From a checkpoint of a small mixture-of-experts model trained on Wikipedia.
Size: width 192, 54.9M parameters.
Experts: 48 squared ReLU neurons an expert, a sigmoid router.
Training: a variant of SOAP for the experts, 287M tokens.
Below are experts of layer 3 (counted from 0) of a mixture-of-experts language model. Rows are named down (a neuron's output weights, with its number) and show model dimensions 0-191. Each number is 128 + 32 x the weight over its row's rms, rounded and kept within 0 to 255. Numbers have three digits each.
Before each expert's rows: "raises" lists some tokens whose logits its average output raises strongly, later layers aside. This comes from a sample of Wikipedia text that the model never trained on.

# expert 8
raises: "e", "ade", "ea", "an"
down2:145099193128212073130136115142154165109183105171214090095102082161088069088153162129163106104142125123059167139082125129141083170086147145103158155093129156161099122134141094089099138181153125142152146080081120181066142100128078123133078135119141125136132132122165101156153116238103177093173111177109113134117116085106128117104117122110167150124146085166094177163135140069124132107113149101113152103111145119137106142148074116176168153151135131181139141120105157150137194118197131116093120147143154166093132101162097170162072126084128108138139191099186127189131140160135135135
down3:165080164123104187137105148115094162083104097142162114159140103158158096186177150139134161106186180121162123101105133117104144144123091137104165144064180132103079131132141127150145073077108155095063106134134093127188128137085118064140106101146113168165149121112115190135120152140094133118198135096120142165131180109093102117120168101090123136099132142086101110095071101135164118061145118059178089159066101079127088168115140104104160130128155142129068167098078091121133088128044107102108138139168101109112181106153150117170140127030117107083137156090162114132164132160108177099
down4:127126108143132151108164108107199127203117080100199129057160131115155145148134103144077101155141134129121113085158093175151150133146169114172127156114118122184084104142140117094126070133083166066130149112131107094117133075122148163153113138104108095194126129118037147157143119082099210129124158124119130108189112112159152097112123165132216113068115108109132142124140194120099085168153082160105130153153052138110111100133143136120110120202128100165096107177078085116138131161169141162135169172036101140051172112117102103122126141135125113137134122110155162090146079110138122091
down5:181125111170159135145062184078092132127157130155195127130137165138105167087099118124145165085103125129161133106126116150174111157113124114113138118112169117111117148111145211135156135133127108098138184119041121084204103135092140122074115094136153133189153104149181104146140123162095191131139112094105106139158161083166157144104083080140153138149139090184128161134202172157167165082116118138146113136097132121078136125090102099124152130141091103083148160114145097155153200034170178148119138128104213144151186156104120178168055140133146168107144102086091149167098142126111132118
down6:127146044106136140202150107098130096146126097051107167139167103140141069062140098121132142128131174097122133044105083182081093135135161138125105163117188140108060145121166107118108123112106130097108106096080064130106139121150151147162133133112119168119141136139139102096125167135079176142190105134122184163041101128112104117115155098105122168136125066126112114173117117123185122107165116142130112158145110142138092073122116090078207174153096108084087151134176153112109119132171144115157117102131102149132148106116162089176167170141158093096142144197166152126179153098097219148
down7:176092068130148158105140160186129163195114164093142098096077126123111120090135121134172103108116090109104156149155138083115168126120067132121133121125155087109128103140131131101067140054151155114109123159108156111090174142098072103147166135153124174128172129125156147146131138077162102165101056088125174086116112144156138107106125158097150103116126147121151141137092121117142105086174118153089180100144114158149123201164168126110087111077127177130055053103171054139157136136140160128091060173107112141138117221111166115139154119131108089087161089162189089175112145079164068160
down8:077107122118129108136160163132167134032106187146142099150151158147125108132122053168103138168122172102169134183148064148148158153111154163068079129144126137123074168122160145092155102100163151118096138117161065126139180128134158090102130082159102255153130136133141144155080090121123147134165105111120130085142147142121114106114114099100084135151137116137156128099155139100161134117154118121128063124077090144136123135151136128142134192119136095076046118116081084108103123082119164042164106147132114074133135141125083111196158114111189154149134120132066169142142097089077116184
down9:149125133176098141104140085095133182029086165144133184096083096076151125102156121155103121108136131147135084104142079150103095130141109181157133129158138105115078057131135153130105116122124125183135105089121051119139117148111081163082209097122103213151092136087123155143098147176157076144156162095129068138065093119151150168109085193041121129147135135134164131115068109069140152137064111070113110113074126098151140147123145095125147103123135127133168143179122147142148126140060140081096168175132160149166096091137166099081161105144163090128116132128164114106097123134106090140
down10:080082103157152152121090133155159114096142179113114151129137123077130093096192127147177111064152175126091089163111120117103131091186164082123153122143068100099089126160115109117137123137194121114115083119106033161140110095070151084106118110130134128119138118130140123124150114099110137172119133108079160174071133094119105089133160172095133113144114117096079134171107113071080176111136061124084045128120126143103146138137134115096068081114143102111086158127140107144120089114104144071134160135237099101130156165091135084148202099199160096113111087083100100179140132108131106172
down11:170138122139076076166151107125166093131128100102109172147122106067184152078163118148089107120154136109134163125111140169144111123106095128155132089178075110181142115061145110106142087077120149137141102098117059123170098152127132108063181158120113124113139206112118121170085121134144161102173113126108118118086169156076119132121112097138125118154157157079167120078135112075145124122134100104119164093113172083150215129178136165082105111167145099049153102113073107133130170152198131158164141147174101075203143152098110176148124080079104112051148105110135159137070143160095134128
down12:076136151093126084128097087085066110149128130127169173150186132130174139118144105144111092098114131080096089092112140116156097124078185142100150188172157094123076143105064089116141127121172077177082157099083110165173135123082104117109135133153134134124121151123130140159096123144131084112114070141135181172178121140120104120133111169144168134141038161193124135164146134139136194085120140132161112108141056094123217142182127097145117111173136138172190130158171115140115104088085103182091122153089121196142083069098104080165086102191136133134091112115138123128127117098077132145
down13:061098119080089115127148150152125106167152125107098135116157147139126153098139167167187156161116086138079147148162109143186089133135174074095099137133132129085134126152165123093176128117097159080184103120109157136107070141091061115086096078161167135108132167129179114132131129116090048100113115148073118062194138147147108161078097127122118109207118089221104111114170190094175157152138141158122089119150103085124148122130150142099148136062162141120079169093152147162148100166123116147187063088113159123117169113172101140155081117119100128129088107078131135084108130154183151094
down14:127136174155118135128172155174117166090129085164128045117168145137128119095143113175154088072113142052128124123109112115113154141079087099118125056069115152199111103108162103141154138122065110137132087106139146129117202148130140094136144168165101160093149139152132129143164142125140124103049122126185132167131125115143147105157134153142093119133146133098177079145139116147149096160055153108129148128103214110114076144197145061150104197149137095114161168082097112145101108159172103056148193102133058138144145127144080108175134161165146120108123100128167099106108072141064090142
down15:117108194144203079143085128127155105078113115187130099175101127137068080129116104152115111087137096142095074133126066125135091094120116121179167110137145105156126132123100103075121182128089110139177110142113170103147131128082164095119099151078090120114154123130169178188133137130111081101140134098092107166121056114169117100086111076139183131140162143175096180187123135120179146178152107125147176139085105158080116160106119121100084127119097061127109145105085119115172187108155194120090132053141160181175109092138117101152186083085146172136147135135182151131098145141086168133
down16:162073118124219115131094141143109162090132108138105078103109084171160128114074117107078095164154114142123063142148133170117130095158126145102198133074070141159086121101137082157146168153116098123121169104152133149117164107096146080171053049067134132128155133089154188145111065150141110118097108203196154127136130143129113160172132151101146156113127084176152140149161183109135157142158149139162165098166119100148103150092071111132160120149104134099103134166161185114141170119092153180073125107158060104167161154106137114145125108165159185112102134151082169176097092160139148140
down17:153123132149132191118138182115126090144099111185096171153183126146153100135114157052123085149127148174144111097160147112105124079134127125109144093131133100145120100131174193132134132127163104110102095076107177099102095187121091126079117086119129081083167081141163086151157104145090152203164081118107131115148092140162081151091100108141164218183096121122129135155170125177136157125120127112104087072087157129096085188107120138146142103113146145122107095138117110159108117024080130148094092183172177136074169143136133119194143100144131126144110112143044149116099164157071173143
down18:134154149129129110132107126133089156117132145140156110109081068153091104124116210188203154128120164133137174180121180132128181113077110116097153144105122107158089070148159133184147130141130113139097099120124137100121100074092076071130089112128126077064186130087210188076083146130185149157132106150174162134153129165149154166217141179135127078172153131140120160059126101116133190126094103130173129113156164135114112087129131151156140190094097175116096186180120118094165130165159164124122100158117088090134177139136158116134086110120143140101136156096086126098095121179159148117
down19:081090098166117043100137115154197138165164140114166139118127126175154116118239105118142148167159104108111087064114129095095117148121152124152111137150109099146107135118162112089168096135151162102083106065205150159088098161135136128089162131137101142155153143176139149126147125139122090195128143081105135147133108059140095120137185117044103058164111086111049067120145104104154085160137127166118139079115202158107089144185130180141070117110123084136146154131128103141118144143111170092103110099118147111094144126162095146152168172170126156096093097141123132149172169159115162141
down20:120113067144154133147163092173164111162152105099156114105131105174173089115129106133185128100104095156135121131118131148074120196097137154130127122140137160127127113101121118089149149128119099183104148105145128153164109124107104183125177137113107156144178129096126168094147135142183087098121078070132164149184162114140103131154108092129174036145097120118117200123071105110168163159134122192150118145175184115197151213096140123127146103110093131159149145131098071135144158092120146124101110189081085060090153110101183114157168167160142122148144145181142086109139122020150148190
down21:143158147060094111136128099131153125126123106088096191138139107138101186191130161094163138180115127133141094092142083117117117113158100145155121111129118181189117155105116099079103129094118191139141105197148133135046134087145158179140113163112091074114088072101060149087127144137143128146142083149111130113152148123160167112120095115141058119134079144143111176155186149122143069083166101163068153158114131176095108137170122194200063151081082106197134137166067170094112106160139082136130102138130129069072085133103153084126153119105122076132130122119140156109135108146146159171
down22:189155160107206065177122136099132137119181157204123128072114095159141148147092129156106105128159042136146075151071131135134148099136119146079135180093112123122092133125107128141133144108135094147091116111136128154105115108155151138064152134117091141143063117133139121123127102094198101097092149141189153105094127091146116144096087112091093148099134154180104088112167105118107121161114106068100173137140183108131144126072100139120119223152139132120076132130137124080101125178136079087120133157156124151154159212140088119171076187106164093045142182112109153170104102074108112125
down23:091169125106116169170118126103126146142106105077102122076120140099076157110124120091115127127106168120141203085158152084164157120098122175114078115165225137063128043083132110066119163083152118139152141107189177119124109153161101067126151131119170181126151069145111071178154129105080100139066102181106124127103113156102128099113167123120150076078164136142026172124121095128172093091107149144114134088177124147122066066122072153087136117099074177147183095069139108101146153135135129157139118116108110113162112125141137114137107131120151074129110156147123152110136136113124172149
down24:085037154124191131103151138161129113123062092153078151110145165127119148126136131084160112169121080179129125148135147179168183183134098144121113098113122134100127070084142111172146166190091145158098129125110181118099147115099136105087094110150099147090096124137113162161141096140091126101024138163158154166152121179106163136121132117162113138071089147089075088122109156160185152162156119106187115139126160147113145106182149111135097075147207161143147099147183174153152106128096123127172101109152133143091142116064089138090110195172163159146128142113134102070162086119075145086

# expert 157
raises: "ri", "age", "hy", "um", "ha", "et"
down0:124108094184105101128066113072109125124164095142090105080171174129123137108146138097153125135128122034200180120147154106138133081132186155157133106122120144121149127177106135087094165191142127119152098122172115167134171109184155118096159123143151199139123104124192155099139153094103092139150069062139126131164141123158110099136120166103128169146138127110142096160088139129122147124125096135111172158118118147138151156200098105165107098130137123125154159179138095124185147125097216083137069193134090056133121186128095132164172101201161157207083137095116113096122123070148137110
down1:115135163123099125099126110121204181105161107104141099083195107103139121101162103148121109136093146118199122131117133125105179140118116104114098090123054132046099158121149116121182193145159094133138114168149167082096193073144151135138131136162184134116154108097132095110184116133122108204130153099090189153203160172084149146120144112061159164149120118158111094112176177143154141080145132128153135124106085124146181164153122102080050137173108115111140153135136152128126100146058086146148137106157106094142120175206095135113098137137119152100139078116142077066114166173173159147
down2:118103169105180147124105169114096133143140090107132181153088181129165096108133132155108130112128114150109097175126109104149120152111142136114155107078111109191129091136205054179149128168097086105131156116189168040156062104114136153101117129119132059049084130155149086157143176121089171123063160139128113081153103098149141139189148152130099090105129125089110095154138093129117112099109109130108099167142066183107090149147119096111190052102088135107184134124148133164091175160140139134150089072160131193107158156165160181165129134078164143133071114170114115102117153135122142099
down3:100171115113128103071124137176193121077155135102107192103181147157146070135089145170095096138112087119116160116117134087156125133129146128088155148086062140139144176090191078093156098090186117108110094075168154151096126109085105098151129151073156102136159145116113165137178124088120131066128138122111130115147122142142129124111122092087078149084091145173106128135155087111078136106110191130166109146150106094144108151151067065079112170158162114160122075116189106136127079090088125151074094136086106089177163143116159130126090091178136040140135145145034118128138164119140158102
down4:053130094172131179214150164128105135150116170091132073115087140123099108139117141165145090155131122051171091132130145100142106209144104125095141119162138111178063087132151211119056111160158105104141176135169117144043143032175098143134056171135145115077124163132077115085117164150096123153146129111099133119162120114138123097155141155097069103121114162138093130152109128108067153155123094174091074088151110112142100076166096154084142090127167129125137117158101164102093124165123165109146092122163125172159129121077147118174118134120164158188119133125155140110132144119131125078
down5:168166127156090134077110123168134119140107169128150167109133150114135179165150061134094107108051106116110125056175138139150089120111098104114151090093090202111104091088101114106173137134142108158138201111116121160107184129131083035084128111166122169135116219100134134102112168121130090125119117139164121107130088151109177085120120148096147116124134121085035165144161115144110107163094106108202120102134115112123153194146086157141137107076128187102155097099172198130141109158152103096102173116133116104109075083083124128190157124113171140079088119112108158151081109159117092128
down6:069071123151157107188088094089151109124091120162171193097122147107109134143173155068149149100127125129207120154096154124115169137134136130121108172166117164194146120144098108105111124133135109112138118084087145131047107114145099114105111110136135117084084111134137143128122150125116117154155136089113124168149125098078088182150131175143124149093123119100181208167141128119160127091147119072098129098182166165107103131082121199165108140166186128044112117158224141038166134103089092128139172117167117121123131147069121130145158121111151153130131166091176136138212137165157165169
down7:121122103090151112109077141152107133120091150101179072141136109117085147132143160115143062079113100134132168112122145147056148123125147124075094107112142118089089137143158123101156148086165108168182092050169114184204112125111150169145123164113136121179081111182193197087069130071150111117114115110114105140155151091074104126078126114120138104069054152179159102127156145087153113167142125118161085145113143108089176109098168131144138134160141136191085155117113139146190144139122163120123142150099139089116127097140095121133135134094097127119172203237051120127150154126120139172
down8:113144102166213171224088121125153106130085134190153072176120093158175102108083133189060108110181086144139139082115133127148174104123094075154171131097172126141104128129090133175133072129183142090123109152155143133084131138124109119076149168132089147166082100110111080170112123111169129178099122114108140085135093133120158123121119112115151108128171102152121084145134149110149159096097159139148163167167108146138128074167124141109078156136118141163122084169161100091100136078086191109084173103128040149082089135157078146151093179082189088138153151120094146098152102133160137133
down9:103100102075109124115153174071139177132127101091103126079150160109137134165102137197157120140135095136104183149136156179147053087124166063111186119179134096171152100172186096141132092168132121130130142173089099117162134120115170100144154141110082063130170151168108144109138129158115143164088113151154061152150139100154089184133133164120181145112131092158178121191075104061088125095167142205118093156112157155093075109141120178171127147115175058153121155160150132113120120121137100180129073111174121117154116129141110171112082146106156157066164135133141057146148121170163122137
down10:078147081136108133105173177094140109079117089109132121159149139131121113087155146058124131130144119191169128063203122077165190141169127144138147127142137120148131143108091137079152091152147122135097134144157094126107232130137086166132129121103084104139121096088126158143151112159094186149170041165072145106105166122143130148177114152097191140139067133112184166156099155146166140153183160107140127165115139110143126147136110086149156124091155161125172074192099162171121135116152179132106124092148139147185117129114131115167086116148198087092138156093191103094184148114149185175
down11:157125090133131087148097160121146130090161122139120141144153141112104125154088162160125120131142110106150192158145175155066128140099116115205146185149115163111183083075117158104145121071149137081113193125096167132175159110170154145133099154130137117147127138130043100093115088133049169167168107102154118139170128135110109123183187098169197173137182077102081125137167189095139160138102121116088081177075191137114151061097127139118137128155190104132080109162160139094116117131128082087116176117144119102076132134133109101093158142178179067130158171126162096126168110110098152159
down12:118130073111101149134116173129142116142100078155166110124115116100149134124105222099064134100112111147085132148209095117121076120125135067116109087123151122078102194163146117136186117020170126096109107112157193163111157136071132144135101079171138151169113184145105128142082116124193109139129126072093083133162130074111176119148128122171123192205115074128137108097140162115121115158137121151107092139107115127139160098146166135075099167153116144068136081108139121047141143090068133135109212150125109114103195147090147104145125134133129164126166149118117131102084121122133137164
down13:148157163198149159097092134181132108126177120102090069092110060124130116163097072141155146186156047071110121175165080131144140141111097116080148115126163149132112114127173149102119119164091066159146152114124168171100144138145141108138162067120186147134092179124115193122155170135133065127145165165148092086189170149114102131120100168104161099144180110102133106131138133120136116177098083171085099128125155130157070165169120139084171113101099122129151129143040129072142174172066165102126128175136109075152121136132059089140122143115104149141139136104133130130095080073118115176
down14:091070177138152091134151112116118128173187143132165152133101103090058129123173126119066119166138192112110161124128120072159099131170133168102137143136123135159112133102119121126153136096132113171161140102105162161167126043129105138100052081067158154117068144093161116126125129045092128099152074158096145151157153175172087206099131122079102198094139094094093142118167143175137118140099136106112115135102099099098107122147156088118100121080117075080099119118150166112130123141099188170096103179136085100104133146131130109128130133209152066155049155149105142120138125068090105136
down15:142176173191123068107098104167064076130172136142162073175116104181149116124124107143146127098139131100133085108154130107105147119151132109125173115185124130125137095127085114134193152176168108151095104092057109136147116110117165135079132132086179132148124094101195106123122098108142149108120075154150126112120164103148147092168091112090074116148093078194167154168168082085071095142109174107039172098083179153172097100100128089116101107116163090112136134107106129131101118085087149084163121101080112091141122160132140075133123133117149125134160129031131132138166064144181118079
down16:157174148095147112153113111100163144159131087128204105118082045162179130129129121120086148111133125156130137100126068063103159182139074067103154096202122032135122121101116160057059076102080066082142131133151168113145126100115143125133126106107158119111097168125144161087159146098158111115111121119141162141151096095110194095139118127102172154147116126095139218127139163120114167172124112118106060099164173139097162075133151151172137107126151141114168097095122145093150101090141170112126136176155144151081069169121124162104150131115136126162078109124088154087143129117073165180
down17:063121168122086124167090139142133091136106155102155133072099182173206108128084086173099143149126136121132076163106141144163096122115113107111067114102100075083099132114094054133113151166099115121136106152049084115134069091102080064112167162114168143142105156168163106092113123145082103139117164127134140186166108183157161088154089088108118173070132117135109080121087040130137212110107102123140164136133112127127133134127174114087107101164160105125166126086204159111122133146143187123133135086161093143129148096151113153152125112084154126130073126128139079164111114121149176064
down18:156080135171073128093111089141153086156068139190152079195088116180137096123129121123108181127123131152125170144152164135088154140120098143155134119166143172226127143133169171128097120122097143099151133158148139160183113119122084116096034082051152148102121130140141112099135090122113195150103106108123114117085111086207170104131107166140109141145185110070084096186086133073120099126202147151174126102082144143163072104134121116128133119185079166096122112125115169131133098140197105109130087186108131112104097129108108073134110135133130162135132086093187101104117149113094135113
down19:207141048151156160153110136129161108083111115135105145168132118112210133118148124115202136147076100075107138110103124116085118086130138177193077116183108151103121153131144181143166140132145134052119198127152148226105089145120155110104130066145140127166137157120083104107121111100093158158086122073169088127146131090131107128097116164171145099144105110102107180161161115174161166129123096155108147158136156111176113143119173105084150121143127216145132189090183106157160116113104128179122135087162131108071121151109085115117056117144127136174103075102082116131107102129110093107
down20:124124067112137183125054065150108085155137159170143138141120122170093119136141137104138080122083100181174200105186100114163147123112107133096180183167161100115144124170151115127113148125117119157146060127093182123165089121107128156114152125144100086117074134134143094108123080148123083113113136099118186138181188096205114116104090149196128097147180162119136163139075096120113141152185120137096118138100070112201070166105145123082113152121092171146134104127151104157148187140081178128108111084185106086097162133120154146081122159084162124123134106108174047137147155101140113147
down21:124125090158108141174123099147126079121140127123143078111112151137129162051131165155186110177132122044108176115139059143102191135083103145164162154155137182159152166180147142145144066114131127142242169152072130145131167109119111095102092171085116186087107144162146145108162125076108170124139107019087113084159091158137118121121119126151129197169123169118101167116134084135155171088128091103110112115153116077062154070110147113121139080130117127134128145142167117125148156155140187102144152123143067100111168147130145183109147144113148133132182155139131138072136116148153151157
down22:151116101115167125106096192153108111103175144131086152144131174177062121149112139125163129124157130066128074119109136126194144152121085114164082146139156140181097135059135130083104151103092133076130122083093105139140163131149129129133057120198110135129097137071100157069151146148158195086175130132146120133131186100135097132025088132135086172177193091159126119173155093108184184140107133084155122143096136110169177083188109140083119088197102143086181111118087141165109124126129091096152137151111129135111104153159156089131161074132148141106164124088116148121078133159138095093

# expert 50
raises: "ight", "uck", "ult", "ug"
down6:089094127130106156071124142135134086173139139143088111086093134152136084089074141102193076127194141077084058146099108172066130131167080125182124097135157209164151082114121122148127161188099083136093135160151136103116081107080105173165169157124106147176153082126173088202162111119124163137168166127111125123133124064167131130133099162182108114108181117144134122117154111133194106192093170125148077121159137122144114135107101099115121135107153157155082158216178131096131131153137098066172118115114161129081094146141108132139091145154108098185156110152112129116109165131133124062
down7:101124152159128109201140162128181115090093128162114152150102120111132181121164141131161080087068115121162123106120137097118142110187179097107131109129092144121145080160084161116160138071129083113154099140084051140118132121126126109073130140146140125147079115108085054114153149104095115084135166093070125169160124124046118121132104097147178122090135118149087197168098122170133165131135109146076143096131164132098114122133079106076117137102124100083141139127150105152128072120067197051100165075211137144137151204099090167105144137159162133152153078078119128098120171108149133190
down8:083132056174117150120162102105147146096054121172143055100149183158094163149132159109096132158178119124126157136199157169132133143091106119126094116124093197111112078072097139158140151119105111081109076088076114129095154173130118113139113121139124151109127124144120119160119103121133163192122104143117131119146102210110166137148125156153083116073122124124156124107094097131103154108094026150122159094142112086070129121158058129135091204094090115155111126207099174074128119120127096073162103099128126075167142110148078132110140121183094132074109138107098136090111145086173078161
down9:087101111158103187107124125155123098117084116155133156123079126148123109163157148163149145126102159136171194076139148148091202120111099093030191080142138163134128081133114154162138116148106125141163164107089137175122151114136103146095102171148155178166162171166111142119129149157194191167098138114135132121129137093117165127201105111170150077110119108158139100120192122057135115115143097099214109159078133153164142116107113123153132153187137158095121135092153134106148121114105152084126136161231124121175144172089119094126045144139201168115152159089142128127132142176109092105
down10:092069130080133089121166077106138111145082077109127121130094099127113181085131164096164123084115111179135160120105096082065140167157062120093121107105165151136131089105163102123169175137122137125158112153120106158153069126120061091144132158090083119150139159122107160121160111117078091107151155096097094191171084184090132191146049112187135166036105106119134139093153180081151151083108111105086122070085111159120110098128143119098131158119142076097180120086141149083124088126116157133181124157148137123191138140091098108141156190112149112162061161103150123078118103135145131149
down11:109096114091120134116158133113081105159104091113100121150115139125126129159107108168128075123111160132135192037120163107101142109159149138083118097108151186155131180096098095130116113154129087112132161109136175170135160119098131116021131141182086166147064149153158143139093150126130128182107097149140102105124119146102132146131137119176146040169125161115152112158116110105179144079157095081102103177123147056120155138099169189162129118142145212138114168149175084068124095089155085118098104073153153123200169146108161134138075116116125201153120123150107099120139164118044096146
down12:120057127094126136129051134090112142149084107099116201123125111106086138148156145111116118111095184147145102087089085162137152136134100145115115150153144128189138128112145057185160086136130173112168153084109114197174121108147106124134108144111121144141094154183116135156138165100132148093037135133133148181129123091182137207103136099110129138130065127122145126157114184062198101134090130151120074178136155139109186108092129120141107116124150114120120161086106134060122096075155144112129140102163081145108080107149140116145140091182170132027129158128139203094166174135078142152
down13:131143154099117109136180108171138136146096163144116147137066056163191089098108118120197166137109145117180131133134090137113181133160157101171078198099090129094073108167162139166098115127171178190163070138127130162079130048063161122113139098126080119131114155089142102136114107173123136174063166128162140112113135131134127105113125155104125142105148187133097147093163163135074119054066078128175098148118105125140105121136164098134141095109125157169105142174151128138130158177097152175104163179138204113169131152178140158108128132113143072146158068172163128157144136159086108088
down14:116160145183131186105187096121122084095113148172130168073148108149155155167194190169129160116138152118141074111098143165164157114125154138180122128120107166101061090147163185064115142133092106139125100129151109207160117138149096152090084067066157107148137121179094111129089119153142128143174120109176132142136081144106103126110138141121103155064121128142105125088095118119196133123140098100050131110101122141122166147161168181108169112193125079117121141112074154172167155115137109150165151145077084102107168095124114202158153079148119093111135038114148127171118112093161095110
down15:069138149174079154115154171162118125083187145148148112136127087110119148145079122126109139131180118131155084161119080109146123095117125099108175103126038133118153112116102148136135170149169093146104184039119181156122118178086158121177077223086141141142141082171146103139148109104164152160063150182175114134086194131117139111116099126104134111117080073155147127179104139086128170134087189133135074112146145168135130158153129111121088126082154113164114146169158161115084158134138094145176095108102127107140125081151177117149153074101105108095155098120054101139084139182151164083
down16:128132107078071132152111147072126124117104101140084138132137112084141128150177169106107113122134134099118120107189073206127108155118109162163099134154104083177148117103116129131107175148117118191111091181131109180141119186092102098150130119089174155084123167145191157136165159135145132103111100126123148097137072034122176126093152156119072070150117154174114108139055138082149138153130103094160136111115136116157198076132158121171134093192101136179183151133068133101133098147163094075103180160126148133164106071150118170135122161135141159158124132132217121142070156116067094129
down17:075134129162139115166124210098213200143107054141134123117111136123024207153097071130139092097161117070148115149155145122095121125124110082113156123112155103186093162098168106116135089158167102138109137129168135148133150123157145087172128104114102186122136146127124147124129141122111127092154168127122151139152192149094114085168062150122183198103156113161091122121159115054141160129070148136150065171092096132139106183110146123079096133167146088093085144139126120116091075097162133174124122116142133165149136056144143075139109088110159122081108135121140120182180126151112132102
down18:099110151146178136131125079077126149107121118155128176123118094071133153099127070142170171104139146077124089127157095149127102153145203151086130120162127109155069107166135153183066131111115108151121108090082137144193121090130178129118139091126132141184113162099147062093166120142112138124136113116141103117107102126091093227121099134148150139154104112066148129130103083118057182169105110128164121163128102098059166168162169175119138124112077074102122138101101150117141153104105160144140180139155167119102129110177096189129134049177041120162098082090130114117159123121059104091
down19:134173155170148076159119141116104150115130182130153114149113158087168081134107140117127060147123115088065128163117141069167095100070154105117109110113108107238100097124102197146153130120131161200119117089102148156129085163146128161121116123115142137133132170169118094221156214086095136156157143126053111103127081093133180090144107146137102078139079111119144094110161188098102119154179149174124134138117170158176057167159118104072075132115111152117120157098164117141089140152092108153127098121086139137141161134119132171124142161133130100117135182132133121160129115174061081172
down20:070120121100123202168134205126119071170111129111134176097130121138077146163147099165115137126135150129134118162118163165102114111164144140152128147143146071217154088100181154127108174120174094174136165156151147097166129127144151106136162123136176139051102146190153113139079105121081147150105094125150096142105138135226115074141143124135197125110128101120063138179167168114099144126133141212115133168098119109170143131113123170138129095193136142074103139178124134159131151131140138104129159169140123088133080152094153142118121119096134191130083147082228089139152130061154151129
down21:139144131123131141167165068086089132083111159128089147116149135074133148151120207055126112156191116143100114093177163150118128163145182085156084164078075131147139141167069093101094241078148134119092161167101087118132112133126146113106159166140153171102145079117111131097079120084090183109136133164124091088107134101116095166084127155095106122161082165156141095186133116185132162117141150131121179106058091120172103090178163166129121099144179088143113156103089146143135151126132137093094140106160068130130153116131189153082153125110081186121066097121137121121143113136082151120
down22:068153059169157100105133173104128141142118179093143124133087073099139135119137155085139120162084177169083148114164141158139124028103075156155071115134142124186109112132151143128157092161131105094139128132105120135136104129099130219111101119131130167089141116115130150076159097184115153144058066115135140080159135085077119125162155157096183095121149095097143147147099075161163155074095138145145154142038100084116118167118083151130148154162093127136096149201173171140158142125161077143105097085079086083136126103160121108116148116136161120175161145098118106154150144129106054164
down23:116085198083144101126147119121162141177151117111125136112156056159156109077181126094147100132097103137075087152159145086113087153171110117074155167169162165104118102162130105129127103197108087134103160091194061147163144099066128107143132086088086124125129128148131182158106147134132139122092102158110182151088153131112171182114127162140143167110114135123082111165146140126176107090185166133129133136185086143130176132081088104153068077188097202096130128123132112104168112091140188148138111104102084150104155155129077098133156093137209165137125187114093108144142150128204132144
down24:173129172127133126165086151118119094125153110162176103048171180116162121104067133141083058144181123114130118143074142151122142051125103156098127156122114137109064113114181139125121060176193175170167093092169155133145162129139107086050065154140132126124116078180094163108086197133124158153143150154166097155089165117122139083143119136086139125158167206156151113166158129128107098155164153109147181146139135098113097094197133145117155141177120164120139126152128201138165127054110138145139128136137107107121164137130156080133092081096113120164151155156054129153112144167145134128
down25:104109113111058160191075081133078125145095159112166136106163103107088083107167136223106123115146156146149107101165213148159132153128182142113168210163147123102139024152114160100145156148121130115113124078098165101159100043149115156187113164129198139129112164165110184119188123133122107096115087173090111142102112102100091131119076129118111162108184100175067090142105119081128095116135142133129130097106155150159144167077127111134136113120051113123142152133153143109140134127174119128147125151129137131116118088149183163107105135122148178144134072164109098126104133098156198097
down26:127185174127104142088158109141096142116095146095090109127061144170146111115147085168134062087079052112126090116127105119119089118150159103149165163134088152106064116117091168144092074088115066170129091081090134128084085161157170149126177189150125120129128148125114135092094142141131112139130115076119109210146147086084136130082158108076196102167131099183155151095116136148096061120175131097153104141147090108130172098123112133147138125120110117160096167134167146066169127145115105156172132103073169198160109167198156078109138085107068144101145118131139083166090135100102109112
down27:099137168125127144108150155109142135146135133130081107129129157117115124118092064091052096128133153104124091158114118109060155104189088163131177091130095145154188104158161180131169129106071081109201164181170159086108182077126122138099151087137167133129088161153147134127116122157146084162156116110129091050083141036163191130121146113087116132084106107109121154124145112112136096147123133093137145122103157102077153082105129148165099111143085183078142108129165171108170127113107094082121102167160093186131145186156128097160117123211173071138134139097064144135079167154102100118
down28:095149126166123141107039123169125135113161104155149136103053104160108171115187149122166078175175098140091166078158157125145115191130094122126136118145182112117133099101153127181155081169100088119142164100127123120141145089163076122169157124150094133107093183181167133109116100073108086178092111116124143153129139148168135172163109110111154117092091049166137179120163114090196139121152086130116108130133187157127140155164144090071116136116091115115092157114141094074138123119080164128187120153162153100121082123138082103143094112193160155082124196068097117177084137072092123152